config.yaml
num_hidden_layers: 13
hidden_size: 128
n_experts: 96
experts_per_token: 4
d_expert: 32
d_shared_expert: 64
hidden_act: "reglu"
moe_layers: [1, 2, 3, 4, 5, 6, 7, 8, 9, 10, 11, 12]
router_score: "softmax"
normalize_top_k: false
routed_scale: 7.89
balance_loss: 0.0046
balance_bias: false
router_z_loss: 0.0001
n_groups: 8
groups_per_token: 3
init_std_router: 0.00639
lr_router: 0.00147
vocab_size: 4074
norm: "rmsnorm"
norm_eps: 1e-06
tie_word_embeddings: "early"
optimizer: "muon_variant"
learning_rate: 0.0071
beta1: 0.9
batch_tokens: [65536, 131072, 196608]
max_seq_len: 1024
train_tokens: 525400000
max_steps: 4507
dataset: "wikipedia_en"
Below are experts of layer 5 (counted from 0) of a mixture-of-experts language model. Rows are named router (the router's row for the expert), gate (a neuron's input weights, with its number), up (a neuron's input weights, with its number), down (a neuron's output weights, with its number) and show model dimensions 0-127. Each number is 50 + 12 x the weight over its row's rms, rounded and kept within 0 to 99.
Before each expert's rows: a language model's description of what the expert responds to. This comes from a sample of Wikipedia text that the model never trained on.

# expert 26
What it handles: Section and category nouns
router:57 55 53 52 48 42 45 56 63 37 30 60 35 47 63 36 57 64 22 60 43 75 58 55 61 79 70 32 52 36 64 59 41 45 42 56 71 45 51 48 68 51 69 32 43 39 37 36 51 51 55 59 52 33 41 64 47 51 36 46 60 52 43 40 45 36 42 55 50 65 49 67 60 79 27 59 51 48 42 38 74 59 34 50 66 25 40 54 69 50 45 42 48 49 52 62 47 52 59 59 51 72 60 55 39 44 39 53 49 42 41 57 66 72 47 52 45 71 28 32 47 36 28 41 42 59 49 61
gate1:62 70 68 67 57 46 56 45 32 63 22 66 45 48 26 56 33 59 64 50 44 50 61 52 43 32 46 50 63 43 71 58 51 66 30 39 53 47 65 61 53 55 61 47 52 59 68 45 71 48 50 57 39 52 54 53 57 29 30 41 64 50 50 45 50 73 47 59 53 50 57 38 46 77 33 62 37 64 48 53 49 39 40 47 47 28 60 67 42 63 36 71 38 63 55 40 53 53 47 23 54 42 37 35 60 34 45 44 72 59 28 32 47 57 32 50 63 50 45 56 29 58 46 52 46 52 77 44
up1:53 58 55 50 16 33 42 36 60 54 65 73 33 58 71 46 47 63 67 55 53 35 61 53 54 48 50 52 52 51 35 44 56 28 45 70 55 45 47 33 52 57 50 30 54 47 45 28 34 38 45 72 51 59 40 29 40 49 26 55 38 54 51 56 49 52 53 40 36 59 58 43 54 31 57 52 37 43 35 65 43 57 25 58 43 51 38 75 39 49 36 58 39 48 60 44 60 41 44 46 44 57 47 48 46 49 52 73 83 60 51 76 37 26 33 66 44 54 49 40 53 37 51 44 57 60 74 38
down1:43 52 60 53 47 45 58 63 35 56 34 51 58 50 43 47 62 32 53 57 64 35 44 70 59 51 48 43 45 64 68 47 50 63 38 33 63 46 65 44 47 59 35 52 41 59 35 70 49 59 58 30 44 51 62 57 47 62 80 75 25 38 56 30 57 53 57 70 58 48 41 74 56 64 46 34 58 60 69 61 49 60 71 67 42 34 35 50 53 45 67 50 43 66 60 42 55 55 47 40 53 61 36 48 50 54 60 21 69 69 46 66 63 55 43 43 52 42 73 38 54 57 56 69 58 69 72 44

# expert 42
What it handles: Infobox field labels
router:53 55 61 46 43 48 34 70 69 43 39 56 46 45 41 42 69 60 34 52 36 57 44 36 70 65 53 26 56 38 68 47 42 55 44 75 54 44 61 46 60 53 62 45 51 37 33 24 42 48 56 68 54 45 46 60 37 50 57 47 55 32 41 48 37 41 49 44 33 66 62 61 48 79 30 54 76 70 30 49 52 67 27 46 41 31 47 46 52 69 51 56 42 54 53 65 34 48 48 46 57 68 64 61 51 47 43 42 36 35 45 74 59 58 37 44 54 68 59 29 53 42 27 48 48 57 68 64
gate1:66 57 53 78 50 41 30 55 66 52 52 51 56 28 49 66 53 50 36 38 47 54 57 50 48 20 36 51 53 37 35 50 32 59 33 67 62 49 42 54 30 49 39 58 20 58 48 22 47 56 43 53 48 64 50 61 47 36 57 37 49 59 57 28 30 40 40 38 61 32 61 48 36 40 46 51 42 42 64 58 48 76 35 45 42 54 52 46 45 52 69 70 61 50 43 55 48 34 68 64 78 58 40 54 62 51 79 42 47 33 61 64 36 47 49 62 57 47 49 44 62 53 40 58 65 40 54 34
up1:48 22 63 53 66 40 28 48 32 63 61 45 34 43 64 55 27 46 40 55 39 65 70 41 64 62 70 39 48 44 50 52 52 63 63 53 52 53 41 61 46 51 40 42 49 64 48 43 61 31 44 26 41 49 50 55 38 56 66 53 58 40 50 35 79 46 51 55 45 35 65 45 38 44 42 49 34 49 54 65 46 70 25 48 51 45 41 62 44 27 49 38 44 29 65 71 48 52 35 67 50 51 53 50 57 59 70 44 23 62 65 57 47 34 52 27 47 58 49 46 48 27 24 58 64 54 55 61
down1:54 32 30 49 39 47 49 67 44 50 44 46 54 39 61 24 42 24 44 67 43 65 44 64 64 66 53 58 42 59 51 45 37 37 53 50 46 71 50 57 57 60 49 48 46 40 59 55 63 38 40 43 57 49 24 67 34 48 59 49 56 37 85 61 51 58 32 65 32 50 59 47 60 56 56 63 57 50 43 39 29 43 41 60 59 41 44 43 72 30 28 71 39 33 43 52 58 67 50 63 43 43 71 68 44 65 38 47 60 70 51 59 34 46 30 66 33 58 58 38 58 47 32 47 48 57 34 52

# expert 25
What it handles: The after prepositions
router:65 43 61 48 49 37 26 56 48 20 35 48 30 69 51 29 78 63 34 55 32 54 61 50 65 65 48 42 26 61 64 56 43 46 51 46 53 33 40 52 48 60 56 32 60 46 30 40 52 39 60 44 47 39 35 63 68 58 47 55 71 39 46 47 44 52 34 47 46 67 41 62 52 61 35 31 53 44 36 50 61 51 48 60 70 41 25 71 55 67 59 70 48 45 65 53 39 54 38 46 54 51 56 60 62 50 38 32 31 33 52 60 45 55 47 62 47 42 32 39 56 25 47 45 32 60 49 52
gate0:74 53 54 48 59 33 37 58 34 43 20 60 46 70 52 45 36 46 43 32 45 57 52 63 18 50 47 47 63 42 43 38 25 62 40 25 57 43 44 54 23 49 69 41 71 66 61 36 54 46 35 45 68 36 56 44 62 56 55 43 60 55 30 56 57 54 45 43 37 46 47 59 75 43 61 48 33 42 54 32 44 40 67 49 43 71 50 45 56 26 54 41 56 41 47 22 48 45 49 54 41 22 42 56 60 38 39 59 52 51 54 43 62 48 62 36 63 41 56 45 38 62 46 62 54 66 38 49
up0:62 15 43 85 54 48 48 65 42 34 56 44 40 62 43 59 78 33 44 60 47 51 76 50 53 49 56 58 35 60 24 57 38 60 40 56 43 52 41 57 58 33 66 31 29 54 47 54 30 57 61 57 52 60 53 48 46 58 58 54 51 39 43 51 36 40 54 64 59 63 48 34 41 61 44 50 41 55 49 59 40 49 61 44 72 48 29 57 63 44 44 54 54 46 62 54 41 46 39 46 65 65 60 45 50 56 42 49 62 66 45 53 28 49 47 15 70 51 41 63 47 54 73 53 70 53 22 49
down0:72 55 41 51 60 50 72 53 55 39 65 36 68 35 51 28 69 43 56 42 54 61 67 83 48 64 51 36 67 27 63 39 45 41 73 69 73 43 67 66 45 58 36 51 41 54 43 34 52 61 45 59 60 51 50 34 47 49 35 44 31 69 53 52 62 58 23 39 58 55 61 65 57 45 43 58 56 64 48 66 34 42 64 50 57 52 43 66 33 40 35 52 70 43 43 50 57 66 59 56 70 49 55 59 63 47 54 55 55 34 49 46 35 67 68 31 39 38 45 46 38 46 45 62 50 55 55 36

# expert 45
What it handles: Endings of place names
router:64 61 64 67 32 34 44 44 60 43 36 61 31 49 49 40 62 47 34 46 36 45 61 38 48 68 65 33 38 55 50 70 42 51 76 65 39 39 49 65 63 57 55 34 73 39 35 36 73 53 64 47 58 35 37 59 46 46 60 39 62 40 36 37 38 34 43 64 39 63 66 38 58 65 38 48 66 63 38 46 63 67 34 46 61 42 41 64 62 50 27 53 49 70 59 60 38 55 55 48 35 58 67 64 68 40 39 33 45 39 36 59 53 63 40 64 50 53 44 42 55 41 31 55 52 69 45 60
gate1:58 51 40 32 45 55 56 37 43 43 60 54 36 48 52 43 61 66 42 61 54 61 53 60 56 53 45 46 38 53 46 51 63 48 34 51 42 37 70 63 68 61 48 48 46 33 43 51 38 41 53 41 57 25 42 52 49 31 91 46 62 44 62 46 70 52 49 54 65 64 49 39 64 55 24 54 50 38 31 53 48 44 19 38 60 62 54 46 53 63 45 64 47 36 43 59 30 66 63 70 82 65 47 51 49 38 46 64 58 31 31 30 38 81 49 68 59 48 45 32 43 58 58 51 45 59 45 49
up1:35 57 56 61 59 50 49 36 69 60 44 41 42 40 64 46 28 28 59 23 53 55 42 48 53 37 45 47 47 45 71 71 52 39 53 44 43 55 50 67 33 57 54 43 33 58 46 30 47 40 53 44 37 41 61 36 70 61 46 56 42 53 62 34 52 54 50 48 60 56 45 51 31 59 52 33 46 55 65 49 66 44 59 43 42 51 57 75 37 68 63 52 65 57 61 71 75 47 57 31 51 31 65 48 61 54 65 41 81 66 38 63 20 51 50 60 60 69 44 26 41 56 45 57 30 49 47 61
down1:81 51 57 45 53 36 54 48 36 65 32 44 65 43 44 44 63 68 36 66 62 29 42 34 35 51 59 48 22 32 38 53 71 40 23 55 47 34 33 68 65 60 47 55 61 57 53 57 31 56 56 28 58 75 49 64 50 57 67 51 48 47 47 46 58 61 57 52 39 56 37 58 30 41 59 34 49 46 48 31 49 42 38 63 38 70 47 60 67 24 43 76 41 38 55 50 42 43 38 53 47 67 56 58 37 49 36 37 51 55 45 48 61 32 34 42 50 52 55 40 51 60 42 57 48 51 28 59

# expert 55
What it handles: Name-initial capitals
router:66 56 64 65 33 35 38 42 57 41 36 58 31 45 49 38 60 43 41 46 35 48 59 34 43 66 65 35 39 61 46 66 38 60 73 63 43 37 48 63 62 61 54 32 67 36 35 36 76 61 70 47 49 33 39 61 41 59 60 39 62 39 40 39 37 31 47 53 38 59 61 34 52 63 39 47 64 65 38 46 61 66 35 49 63 46 40 57 62 51 25 57 38 70 47 62 35 59 51 45 39 56 70 62 69 39 41 37 48 39 38 60 61 61 38 61 56 60 46 45 57 35 28 60 50 65 50 63
gate0:54 68 60 35 49 68 41 40 58 45 47 40 54 48 47 47 71 49 48 45 63 49 55 39 37 57 57 80 48 36 54 61 34 56 33 71 52 61 66 63 42 59 38 51 37 56 55 45 42 61 58 45 55 56 33 54 63 60 48 46 61 44 17 39 37 66 66 44 67 54 50 41 36 33 65 24 44 65 43 46 45 49 40 48 68 35 46 41 63 46 36 60 48 37 41 37 44 53 45 62 62 54 60 47 53 37 53 65 32 43 36 73 16 55 39 52 56 44 21 67 59 29 39 40 48 53 68 64
up0:53 79 56 40 70 60 39 38 62 42 34 59 59 35 52 45 40 60 24 48 37 60 45 24 55 51 42 44 57 64 30 40 58 28 25 51 45 54 23 34 47 59 45 55 43 60 45 51 64 51 51 31 37 52 42 51 49 74 40 56 62 49 44 31 37 73 54 43 58 45 57 48 11 42 45 59 43 55 57 33 42 63 54 34 65 60 57 54 38 48 30 51 51 50 57 24 46 28 49 52 65 60 52 44 50 59 63 56 42 52 48 53 39 44 64 39 53 52 32 68 65 58 43 61 60 62 48 65
down0:40 57 42 37 51 43 52 67 48 61 46 40 56 46 29 35 45 55 30 51 57 66 39 47 39 62 41 58 62 61 26 37 37 35 45 36 40 49 52 65 47 47 57 57 46 67 44 52 51 42 64 51 20 35 23 33 59 79 70 52 62 72 42 40 58 43 39 57 34 56 43 29 47 60 57 65 56 60 46 58 60 42 62 76 40 36 71 37 59 69 42 47 44 38 49 29 44 43 41 36 61 36 58 40 66 51 49 57 45 50 67 43 55 53 41 42 63 50 66 59 41 48 43 63 36 46 73 28

# expert 58
What it handles: Mid-word fragments
router:62 65 66 52 43 48 62 50 68 40 39 51 46 35 66 49 68 46 38 42 48 62 53 60 47 68 76 45 39 49 56 58 59 53 55 56 66 35 49 46 49 56 83 42 50 30 49 44 64 61 44 46 41 29 25 47 47 39 45 53 53 66 25 24 41 25 54 74 37 51 65 68 46 58 59 48 55 46 45 58 54 56 46 43 64 54 48 46 72 62 59 60 23 56 54 49 50 43 52 57 30 42 61 67 48 55 30 51 45 45 10 48 68 63 44 54 47 62 30 42 46 49 41 46 47 54 53 72
gate2:49 13 55 57 54 48 55 31 49 57 41 39 53 72 42 54 64 44 46 62 48 17 44 52 34 51 59 53 57 53 41 53 42 36 43 48 42 51 62 47 55 67 54 49 53 52 36 57 38 55 43 53 57 42 48 38 48 62 48 47 60 58 66 54 37 60 47 49 57 42 64 72 38 44 47 47 46 56 48 37 73 45 46 48 64 65 56 28 85 66 66 46 41 50 34 63 61 71 50 78 30 68 57 54 43 51 42 56 59 66 50 38 44 55 48 40 56 36 32 84 69 45 53 33 26 40 64 40
up2:49 77 48 43 48 29 58 49 63 58 66 52 44 45 50 31 75 32 43 54 74 35 59 42 51 63 59 49 34 51 44 38 42 26 44 31 52 58 70 52 49 45 41 62 43 60 59 25 80 49 43 39 46 47 29 69 53 36 29 52 56 79 64 52 62 54 46 55 53 49 61 48 38 53 45 53 39 34 48 63 42 56 53 29 51 46 48 48 26 56 45 63 43 52 59 27 57 54 47 58 38 34 35 33 26 65 54 56 53 40 54 58 46 71 54 41 56 67 45 52 45 35 68 57 31 51 44 65
down2:54 52 56 37 58 32 44 58 35 49 30 28 61 57 57 49 44 58 36 52 35 30 49 42 62 50 66 54 76 46 56 69 46 36 60 48 52 61 59 20 54 29 58 48 40 56 57 66 38 73 32 43 39 58 58 57 50 61 35 50 51 44 65 46 38 43 44 51 63 65 66 85 38 52 55 36 50 41 48 46 37 34 41 57 56 66 60 62 65 54 66 69 42 35 58 49 55 39 47 54 41 39 27 31 44 44 56 56 37 45 38 31 43 53 60 50 59 33 28 71 57 52 70 55 62 53 72 57

# expert 9
What it handles: Mid-word consonant pieces
router:55 41 48 56 32 26 58 56 46 30 47 67 39 41 55 25 82 46 42 51 38 46 51 40 39 70 55 42 32 52 38 57 45 57 29 50 40 37 57 51 53 60 73 34 42 30 61 47 66 54 41 44 59 36 26 53 69 48 55 55 64 53 37 39 46 52 36 42 38 47 49 44 65 59 42 44 36 54 41 77 54 59 55 46 68 36 38 47 50 54 73 54 32 50 57 65 28 48 46 37 42 35 55 72 44 47 55 32 51 41 31 62 51 59 59 52 52 71 37 46 66 34 54 62 53 54 50 81
gate2:39 54 49 29 53 49 48 55 36 39 34 42 51 40 50 59 45 56 36 57 57 51 40 80 38 57 50 62 43 32 42 51 27 18 39 42 52 55 64 45 66 34 61 43 55 53 37 64 77 58 50 61 88 49 53 52 46 38 64 38 32 53 43 54 74 42 53 34 65 50 62 45 55 62 57 48 47 22 41 64 41 52 31 62 50 41 36 53 51 50 53 57 30 44 54 48 45 55 33 53 60 47 60 39 54 72 50 22 60 55 44 39 73 47 46 61 44 70 51 49 51 61 55 48 32 31 48 32
up2:60 30 39 52 56 44 53 66 58 40 50 48 52 68 44 42 61 60 63 43 54 36 57 78 67 50 48 32 44 38 46 33 44 39 47 69 66 50 40 53 46 32 33 42 45 36 39 51 41 52 33 46 32 49 41 44 64 68 38 62 62 37 66 36 49 43 60 52 61 64 61 52 53 47 52 41 46 44 46 53 41 26 44 67 86 47 50 76 55 33 51 52 50 29 56 60 48 34 48 60 58 43 55 54 64 72 72 71 38 24 72 56 46 72 55 46 65 58 60 40 55 56 54 33 48 46 69 44
down2:70 40 37 41 35 57 38 42 60 58 55 42 48 51 42 56 53 63 67 54 39 51 45 19 37 46 55 71 52 42 39 64 55 33 47 72 52 49 76 76 53 47 45 41 38 64 38 43 35 27 57 58 26 74 68 66 49 55 51 43 58 53 63 48 54 57 42 50 54 62 44 56 37 42 46 57 25 42 49 47 44 12 36 61 74 44 58 65 56 52 50 54 53 45 64 28 46 42 41 57 63 50 38 53 47 66 50 81 61 41 39 45 55 50 39 39 62 63 56 43 65 42 39 43 45 51 63 32

# expert 39
What it handles: Section headings, See also
router:58 52 59 56 36 45 48 44 79 39 38 66 51 41 49 47 57 65 23 62 43 67 57 45 59 60 63 23 53 32 59 47 43 46 32 76 62 44 39 47 67 59 73 43 38 40 40 41 50 42 40 63 57 38 33 58 44 58 51 49 67 35 52 45 33 26 41 46 46 65 53 46 60 65 32 67 62 56 38 58 54 52 39 55 64 31 45 48 59 65 48 53 49 58 61 70 33 60 61 44 50 78 54 56 44 35 32 39 33 48 35 54 61 52 42 46 51 71 66 33 59 42 41 57 47 56 51 80
gate1:60 47 50 44 34 50 55 48 44 39 69 54 49 33 48 59 55 50 30 61 68 37 34 53 36 39 69 33 53 52 38 52 33 78 34 66 43 46 33 44 54 33 57 31 49 45 24 55 48 32 47 42 21 71 45 19 42 47 45 63 61 56 55 46 51 61 45 61 34 43 48 52 09 32 50 44 39 47 33 45 56 63 58 57 58 74 44 53 65 41 33 64 60 41 55 56 40 36 54 36 66 57 39 48 44 28 52 35 61 63 45 45 48 56 44 47 37 47 52 67 44 55 53 54 46 38 42 58
up1:55 33 53 54 63 44 38 47 59 25 27 57 44 42 73 58 47 54 33 73 41 50 49 47 46 35 55 47 57 51 62 54 44 67 68 35 33 66 58 49 38 57 74 54 42 64 42 60 30 55 47 57 39 50 45 58 67 48 52 58 49 44 43 64 26 42 26 45 36 21 49 34 27 49 47 57 47 62 59 53 64 57 24 57 54 28 55 52 63 22 40 69 38 47 72 22 52 54 56 59 55 48 45 48 39 45 32 58 37 52 37 56 46 51 59 36 66 40 45 60 45 33 40 46 63 41 55 61
down1:34 51 37 57 37 49 35 62 41 51 61 50 55 28 78 46 49 55 29 46 48 65 60 47 55 39 31 47 60 29 47 77 39 37 41 38 44 53 58 45 26 39 39 29 45 43 54 56 33 42 46 63 43 45 54 46 30 69 34 69 58 58 48 52 47 36 57 43 72 47 48 51 61 50 34 69 43 48 64 40 62 39 47 60 44 75 52 51 48 48 49 57 42 30 35 55 39 33 61 57 47 47 65 40 14 58 41 73 51 44 52 44 59 58 67 58 37 51 34 73 47 38 37 57 44 44 30 50

# expert 54
What it handles: Epithets, numbers, punctuation in tables
router:61 54 61 67 41 35 41 33 56 41 34 60 34 51 40 37 61 45 44 47 33 49 57 35 43 64 65 32 40 61 58 63 43 44 68 63 35 38 49 68 65 58 60 34 75 38 37 34 69 60 71 31 43 37 40 62 53 50 51 38 59 43 40 36 34 38 42 52 41 61 66 43 59 63 39 44 67 68 36 47 65 67 35 53 65 45 40 59 62 54 24 58 43 70 51 64 39 50 55 50 41 59 69 61 74 42 38 28 50 43 40 61 60 65 41 58 52 58 50 41 61 36 33 55 54 65 47 61
gate0:37 53 44 59 61 49 40 77 69 56 48 40 64 48 42 45 75 50 43 38 42 49 43 71 44 54 56 34 51 48 76 59 54 60 30 47 59 59 55 42 28 68 54 55 41 45 64 30 48 40 62 48 59 54 56 62 40 63 36 32 38 49 62 54 36 56 58 35 53 32 47 40 65 41 24 57 53 42 19 32 64 60 52 40 28 54 25 32 49 60 55 33 51 46 68 35 40 32 46 63 40 70 51 49 31 54 33 41 57 53 48 52 54 61 41 71 52 55 48 36 57 67 58 61 69 51 41 55
up0:38 39 38 44 48 31 51 46 65 56 67 67 57 39 77 58 77 75 45 71 53 44 52 44 49 53 70 52 37 63 48 29 34 71 39 47 62 56 25 55 32 64 50 42 52 33 57 48 54 42 44 44 48 72 49 39 57 52 42 56 33 48 55 77 44 46 45 62 52 59 55 43 75 53 27 50 53 67 54 67 55 59 43 45 41 44 56 50 43 61 47 56 57 46 47 37 51 33 40 47 31 43 34 65 36 57 51 57 61 40 34 48 45 22 34 54 56 43 66 47 67 56 39 36 32 57 24 40
down0:67 56 39 29 37 51 34 46 42 49 45 64 66 39 52 37 41 53 56 42 45 57 47 48 57 41 50 61 29 61 36 72 47 27 36 39 51 61 06 55 42 54 71 59 34 45 43 44 23 43 30 28 55 38 41 47 52 46 47 30 58 41 54 33 47 45 44 29 29 45 54 46 56 57 75 60 48 68 46 58 46 60 61 45 44 43 59 51 49 43 60 42 59 64 41 37 60 58 53 52 53 57 54 68 47 69 35 46 52 57 61 47 40 65 64 52 66 44 33 67 44 61 35 60 55 50 22 31

# expert 50
What it handles: Capitalized word starts
router:64 51 64 66 35 37 39 45 56 41 37 58 31 43 48 39 56 48 38 44 34 44 57 35 61 62 71 39 40 56 58 69 41 43 68 62 38 38 38 59 61 58 54 36 75 40 27 35 75 65 67 29 56 34 42 58 66 60 59 39 59 44 38 39 36 31 39 54 41 62 64 35 60 64 44 35 59 65 38 49 64 64 34 42 62 34 43 56 61 50 31 54 43 71 55 64 41 58 60 45 40 58 65 61 68 36 39 40 46 43 36 58 56 60 42 60 47 53 37 42 52 42 31 65 54 64 55 62
gate2:49 72 55 36 62 52 62 47 69 61 45 62 35 56 49 34 57 63 54 39 23 23 53 61 55 55 60 39 45 40 26 54 47 41 58 46 41 57 50 55 55 44 54 57 52 65 37 44 74 48 39 61 52 52 69 80 47 52 43 41 40 52 72 47 74 48 36 65 53 71 42 66 30 63 40 51 36 27 47 33 51 67 48 56 49 42 57 56 56 33 51 47 60 45 58 54 60 64 47 63 56 76 60 70 47 57 36 69 61 47 41 48 61 63 74 72 57 60 51 55 45 52 42 32 41 31 51 64
up2:68 24 33 40 44 50 61 50 66 54 42 51 66 51 56 56 37 52 49 44 39 44 42 56 47 68 61 34 46 44 52 48 46 29 59 50 41 56 54 43 38 49 63 74 48 48 22 48 25 43 27 20 65 50 55 25 38 69 78 56 51 68 52 49 41 47 46 48 37 53 40 44 34 61 43 47 33 53 46 59 31 61 36 34 52 46 48 51 43 36 62 54 67 70 61 41 43 31 67 64 47 48 53 58 50 54 51 35 70 60 60 44 80 49 72 48 62 44 55 61 45 64 37 49 42 38 40 60
down2:50 84 31 41 54 59 55 66 53 40 62 44 48 50 56 63 44 60 50 40 46 70 28 46 54 56 66 39 60 40 49 51 44 62 51 57 46 52 34 55 40 36 68 41 37 47 74 56 57 38 35 55 43 51 66 49 62 21 43 62 63 51 47 53 72 56 33 47 29 55 51 69 34 35 49 57 57 51 53 45 52 72 63 61 31 55 68 40 50 44 53 47 55 54 60 22 40 58 42 23 39 52 79 61 67 51 68 62 44 46 52 37 36 67 54 56 60 44 39 69 26 42 34 47 37 45 56 42

# expert 0
What it handles: Consonant pieces in surnames
router:71 64 60 60 46 45 45 67 54 40 41 54 50 64 57 44 65 44 61 32 53 51 47 42 42 71 49 38 53 61 46 63 40 62 74 55 46 45 56 46 41 62 58 29 55 25 62 32 47 60 44 32 56 39 26 53 39 52 56 45 50 49 39 41 49 40 34 68 38 49 70 49 52 63 45 33 72 73 47 44 80 56 59 51 40 50 50 67 59 58 69 57 28 54 38 49 47 39 27 36 33 60 64 73 63 43 40 41 53 38 46 68 78 62 48 66 59 50 46 55 45 35 44 55 63 73 48 59
gate2:68 41 63 47 62 74 58 51 57 46 38 27 43 72 47 45 45 32 31 48 51 38 43 28 47 70 52 35 70 55 63 72 41 73 42 48 40 47 45 58 42 70 40 56 24 56 35 40 59 48 39 50 75 64 55 46 40 57 50 23 46 47 46 58 50 32 35 65 53 34 39 65 49 58 57 45 21 55 54 55 49 46 59 37 67 53 54 36 54 24 70 51 59 68 52 46 55 50 47 46 62 59 46 32 49 36 58 56 34 44 64 49 70 47 63 60 56 47 75 26 49 54 49 46 59 60 54 51
up2:71 62 42 68 53 49 46 44 54 72 54 66 64 24 44 58 29 61 33 50 57 65 48 46 62 40 41 55 63 61 51 45 47 57 67 65 54 54 61 76 43 35 67 22 53 35 55 42 65 48 50 36 63 67 23 49 67 67 80 56 53 56 46 61 52 57 24 55 43 31 47 53 53 72 68 69 55 62 41 52 52 59 56 40 45 59 54 63 57 70 44 48 43 46 36 46 44 37 47 35 27 30 46 56 47 55 45 70 50 57 52 67 63 41 57 48 50 48 61 51 38 44 61 39 39 33 47 42
down2:56 63 44 57 08 66 40 45 47 63 56 65 63 43 69 59 54 49 43 36 49 49 38 36 52 43 35 60 42 51 45 69 48 52 54 49 41 57 56 52 50 61 52 42 42 41 45 27 44 45 37 53 54 61 43 33 64 41 73 43 55 41 46 49 47 54 39 61 40 45 48 37 46 59 34 71 30 63 57 44 65 75 36 42 43 29 17 54 58 31 64 59 61 35 45 28 51 33 65 56 64 35 30 57 18 59 61 44 67 62 42 58 46 45 53 48 38 62 42 59 57 41 52 59 28 44 52 47

# expert 48
What it handles: Determiners after prepositions
router:55 46 70 46 48 35 29 43 62 23 35 54 45 48 48 39 81 54 39 54 32 50 67 42 66 71 47 41 30 53 43 70 46 50 56 47 47 44 41 56 63 49 54 32 50 45 37 29 56 40 58 37 53 40 29 60 68 57 45 58 76 46 49 46 47 49 31 67 49 72 44 56 56 59 45 40 62 52 44 37 60 55 41 62 56 46 27 72 59 67 61 61 57 55 66 60 35 53 42 45 49 51 61 67 71 49 31 27 30 28 48 61 56 47 48 46 42 45 50 48 67 24 49 56 35 65 48 60
gate0:22 39 48 63 40 50 70 43 40 47 51 47 62 43 52 32 44 62 38 69 48 82 55 50 55 71 60 56 69 53 49 72 44 70 46 68 56 63 63 38 47 59 46 60 32 46 34 46 60 43 38 26 35 52 36 33 67 49 59 55 34 47 44 48 51 49 64 53 46 60 53 42 68 43 43 73 39 73 54 50 41 37 42 43 47 44 50 50 60 53 63 58 37 28 69 42 58 72 54 37 45 70 39 59 68 49 31 31 65 43 43 57 67 48 48 51 59 52 40 43 38 38 57 38 38 66 24 48
up0:52 47 55 47 52 52 22 43 68 45 50 46 62 69 67 50 45 28 80 42 44 66 28 55 49 50 53 47 51 52 38 20 37 44 27 39 56 41 41 46 24 50 41 60 57 48 54 33 65 49 53 43 59 38 39 40 31 41 52 55 69 26 35 43 66 46 51 62 48 51 54 65 48 60 53 49 40 41 52 66 47 50 50 49 35 54 50 36 58 55 43 54 47 54 34 63 35 56 50 56 48 48 41 60 72 59 31 27 60 63 62 32 59 42 42 45 38 54 26 75 56 46 67 32 24 63 67 44
down0:49 62 33 32 36 64 59 48 68 40 40 43 63 46 55 50 59 56 49 74 61 34 46 32 35 65 50 71 39 45 38 66 39 57 51 45 46 45 61 65 63 30 59 22 44 59 65 46 46 39 41 72 33 62 41 35 43 50 61 51 66 36 37 53 37 56 44 46 65 67 38 39 60 74 49 75 48 34 61 56 46 83 44 45 56 39 36 55 38 51 55 36 56 58 50 64 63 45 51 70 40 34 43 36 60 57 47 54 43 67 78 60 46 46 50 53 50 54 37 58 61 25 43 46 64 56 47 45

# expert 1
What it handles: Determiners and infobox labels
router:55 37 52 42 42 42 26 64 51 18 52 60 31 72 45 35 79 64 37 54 19 65 50 59 64 54 42 35 41 51 61 69 48 47 47 51 36 46 47 57 45 56 44 39 31 44 38 44 53 50 67 51 57 53 30 58 59 64 56 41 56 29 52 51 49 60 23 47 41 62 47 44 49 54 28 35 50 47 32 50 45 82 49 45 63 43 29 65 39 65 62 64 57 49 55 57 44 45 33 40 46 61 56 55 46 50 48 30 35 41 50 73 35 53 55 52 53 60 48 45 74 25 52 58 41 61 47 56
gate0:52 36 37 50 52 34 49 50 60 73 75 51 27 53 57 44 59 55 49 38 52 76 50 27 57 46 39 41 40 37 53 59 43 34 56 42 43 42 59 58 54 59 61 47 51 44 27 46 43 51 44 39 37 64 34 51 30 51 29 52 60 45 54 42 57 45 46 61 65 47 47 51 34 57 50 42 27 39 53 33 29 42 65 65 61 48 36 29 28 74 62 39 15 48 28 50 36 46 40 17 44 64 55 46 44 37 37 26 52 38 38 44 53 41 42 65 56 57 61 45 55 51 57 40 60 39 54 43
up0:41 48 45 63 39 53 39 47 58 50 59 49 55 39 64 49 60 56 37 58 79 34 43 52 60 32 49 55 56 76 54 34 62 61 54 43 45 60 33 50 45 41 63 62 69 44 50 54 65 43 49 57 62 36 44 55 43 39 31 33 72 47 53 48 44 41 36 55 58 40 49 61 75 43 49 56 50 50 47 56 52 47 23 66 42 45 20 56 54 48 44 81 26 49 54 39 49 46 33 47 51 43 63 41 59 59 46 50 39 26 57 43 16 60 57 62 37 34 51 62 76 55 46 30 29 68 40 42
down0:36 53 36 51 35 62 39 73 49 59 23 46 47 22 37 52 18 47 44 42 54 48 52 32 73 28 42 62 50 55 72 81 54 55 57 48 36 49 39 51 50 49 60 69 51 50 43 66 40 27 60 59 41 50 60 53 58 62 26 58 51 63 30 53 42 36 30 47 48 48 55 40 30 36 67 57 56 54 58 32 63 51 62 33 36 48 60 44 51 55 62 58 54 59 67 49 44 37 62 58 50 34 57 41 43 53 56 71 59 40 67 42 57 62 40 61 58 46 73 43 38 45 35 40 53 48 64 46